From a checkpoint of a small mixture-of-experts model trained on Wikipedia.
Size: width 224, vocabulary 11737.
Experts: 40 experts in each of 8 layers, a softmax router.
Training: a variant of Muon for the experts, 509M tokens.
Below are experts of layer 2 (counted from 0) of a mixture-of-experts language model. Rows are named down (a neuron's output weights, with its number) and show model dimensions 0-223. Each number is 200 + 20 x the weight over its row's rms, rounded and kept within 0 to 999.
Before each expert's rows: "comes before" lists some tokens at least twice as common just after its tokens as in all text; "raises" lists some tokens whose logits its average output raises strongly, later layers aside. This comes from a sample of Wikipedia text that the model never trained on. Tokens count by the router's weight.

# expert 26
comes before: "\n", " and", " in", " ", ":", ";"
raises: " and", " |", " in", " o", "-"
down0,204,199,219,192,199,214,188,199,169,187,209,157,232,184,207,201,196,195,200,192,204,218,177,228,221,213,173,209,239,187,189,203,191,199,172,186,212,203,238,209,204,189,194,209,198,210,190,221,212,163,219,205,184,187,196,184,194,227,205,219,164,217,216,208,213,209,184,200,194,171,178,181,167,226,209,208,170,237,226,188,231,207,197,227,177,181,217,204,169,218,164,222,165,162,240,200,209,208,243,205,172,199,195,217,179,227,241,168,240,194,227,216,167,210,217,244,157,176,176,149,214,245,201,199,206,200,212,193,199,185,207,189,204,232,208,228,205,186,195,179,228,190,203,213,188,186,201,209,177,197,183,192,240,211,230,214,167,193,181,214,206,200,192,223,219,188,194,195,201,230,202,237,194,206,224,238,193,200,180,197,197,203,195,201,205,183,189,201,209,229,196,209,209,222,182,195,205,221,228,176,206,213,242,231,172,168,201,196,184,185,207,198,204,150,195,239,210,219,196,193,204,233,190,214

# expert 17
comes before: " |", "%", "3", "4", "4,", "7"
raises: "-", "3", "2", "4", "1", " ("
down0,218,180,208,191,175,227,173,191,244,175,190,197,232,181,193,226,227,198,208,197,173,172,228,187,199,188,190,177,194,219,206,195,235,216,181,205,238,206,179,209,228,197,198,221,158,198,222,186,201,216,191,191,220,213,208,209,197,199,214,191,222,201,185,196,207,187,199,199,212,208,197,192,241,185,185,221,183,229,205,216,194,186,208,198,194,208,176,177,198,228,179,189,211,202,227,150,202,218,197,193,216,184,218,228,193,190,202,206,206,206,222,220,208,175,203,190,220,195,193,209,192,226,181,183,191,214,165,214,201,110,196,184,186,193,155,187,217,190,241,204,195,210,183,189,193,220,164,221,191,195,209,220,183,203,178,225,199,213,230,164,222,221,176,165,223,202,202,187,210,210,181,225,210,213,208,198,178,196,211,216,171,156,210,184,189,221,124,199,207,218,222,209,203,187,203,177,207,166,192,234,220,187,227,171,211,225,213,204,221,230,190,173,216,201,215,194,173,228,198,229,224,222,222,190

# expert 30
comes before: " ", "\n", " 0", " a", " 1", " 2"
raises: " ", "\n", " A", " was", " H", " D"
down0,185,201,202,186,218,207,170,215,198,210,209,201,196,216,180,180,225,224,201,207,188,165,195,196,210,238,186,182,228,186,182,188,208,212,242,228,189,225,193,197,161,221,215,219,212,206,223,197,228,186,235,219,198,216,171,213,173,207,199,222,210,169,206,182,209,221,164,204,179,198,215,208,211,201,196,210,201,184,178,204,233,212,217,239,221,206,209,207,210,227,204,224,172,183,187,220,217,209,217,168,208,202,177,198,208,205,213,229,224,201,198,165,155,231,182,184,200,193,218,204,203,206,210,200,187,205,205,214,207,183,233,176,144,214,191,222,201,209,198,195,209,223,184,209,164,187,205,226,240,176,193,195,190,149,212,216,208,201,203,196,175,201,211,181,220,180,179,177,184,264,163,230,250,148,209,183,178,220,215,185,197,175,185,213,207,217,219,213,190,202,188,172,207,219,223,174,174,178,203,214,195,188,185,192,154,196,174,215,209,199,199,221,188,197,192,178,196,206,135,229,209,206,215,211

# expert 38
comes before: " |", ";", "'s", " State", " football", " footballer"
raises: "'s", " |", " ", ".", "\n"
down0,191,201,162,198,212,198,169,220,207,183,243,224,235,188,163,212,207,200,205,221,212,256,206,226,172,166,203,204,160,174,199,187,219,187,179,221,181,156,210,193,199,205,185,194,194,169,177,211,187,215,179,164,180,222,173,215,160,215,203,212,224,202,189,207,194,211,208,192,235,203,232,210,231,214,232,204,211,249,184,198,204,207,179,210,211,189,191,237,145,220,233,192,210,192,201,201,209,182,227,179,213,176,198,202,196,157,194,216,212,198,183,177,196,207,219,193,212,211,221,204,198,212,208,181,220,196,196,164,185,211,163,177,199,209,202,202,198,171,220,198,199,174,207,239,213,166,172,218,157,156,182,184,182,197,176,179,208,229,210,171,175,226,196,198,187,203,196,179,174,203,179,193,208,209,213,172,201,172,210,184,212,215,209,202,190,177,206,194,218,201,164,195,168,212,218,226,169,224,177,212,201,218,184,200,204,223,197,182,201,224,177,177,176,216,222,189,213,176,197,217,202,205,159,215

# expert 33
comes before: " to", " by", " in", " the", " on", " as"
raises: " in", " his", " a", " the", " to", " by"
down0,179,209,211,171,180,188,214,173,207,205,193,216,174,186,187,182,200,227,180,196,224,167,189,185,199,204,188,192,208,218,191,188,206,211,185,180,248,224,183,204,229,199,198,180,141,239,205,195,190,196,218,194,173,179,185,188,180,182,231,187,178,197,231,192,197,207,197,198,178,200,230,216,198,212,164,205,230,209,202,186,198,214,207,213,201,206,207,223,216,171,214,189,222,182,217,181,192,195,192,204,218,218,223,179,199,205,213,188,216,166,225,168,208,240,196,182,226,174,204,208,203,198,205,212,203,171,215,194,205,245,176,186,197,199,210,247,186,246,205,192,181,184,236,204,200,195,225,210,251,179,183,180,206,217,177,198,224,188,211,201,186,205,186,186,232,190,242,200,166,197,220,172,196,209,188,170,206,212,167,197,206,179,212,189,183,197,169,254,215,149,207,224,166,182,187,201,220,203,200,205,201,222,144,232,215,197,189,208,204,236,213,210,201,212,196,182,155,219,222,196,192,247,196,224

# expert 3
comes before: "ing", "ed", " of", "s", ",", "."
raises: " |", "s", ",", " to", " and", " in"
down0,171,184,194,207,204,224,220,204,218,170,210,210,175,188,222,172,232,162,181,213,193,204,214,197,176,195,238,182,209,187,218,185,222,170,181,237,186,210,173,164,205,210,232,198,187,171,197,209,192,192,219,207,218,193,192,208,202,209,215,195,190,239,198,214,209,182,204,222,230,161,203,169,212,206,232,212,193,208,204,205,179,208,213,181,177,215,175,173,203,224,202,167,215,164,183,218,177,168,187,208,220,180,217,175,199,164,192,185,158,218,178,218,208,189,234,183,231,192,207,189,199,166,247,183,215,189,192,162,217,217,207,184,196,198,208,183,196,211,227,215,193,209,189,185,189,235,193,187,200,188,212,204,167,183,179,237,198,206,200,171,181,179,199,231,208,209,200,196,203,228,232,197,210,202,205,210,213,223,167,173,206,199,203,206,249,178,154,205,179,225,209,228,166,198,191,197,193,185,216,223,210,227,228,166,179,245,222,208,201,238,183,176,168,184,209,191,250,200,184,190,197,214,205,223

# expert 19
comes before: "\n", " ", " The", " 1", " Votes", " %"
raises: " ", " n", ",", "\n", "-", " c"
down0,207,200,170,209,244,180,191,200,230,191,190,218,213,180,221,205,182,213,184,160,239,222,241,185,194,206,176,196,196,204,160,200,201,209,213,177,203,199,195,152,175,197,159,194,163,191,210,176,220,220,173,224,247,189,205,211,208,190,195,174,218,241,205,200,220,209,224,198,218,166,201,202,220,170,195,205,215,170,208,232,208,189,242,204,179,217,225,207,225,198,181,209,223,239,208,165,214,184,236,191,202,186,195,185,209,218,201,197,182,196,223,198,215,220,205,224,210,204,190,170,203,201,195,211,210,204,218,225,192,181,201,181,194,188,206,193,220,236,185,209,198,194,234,218,191,189,171,197,213,215,212,216,164,213,173,199,184,200,197,175,220,200,236,197,205,181,233,188,174,225,191,207,204,240,240,186,207,223,151,234,195,215,218,181,181,227,164,198,211,181,188,199,242,208,214,167,225,207,157,208,243,190,210,214,219,198,169,202,230,216,216,196,207,233,215,189,205,188,191,222,201,218,197,207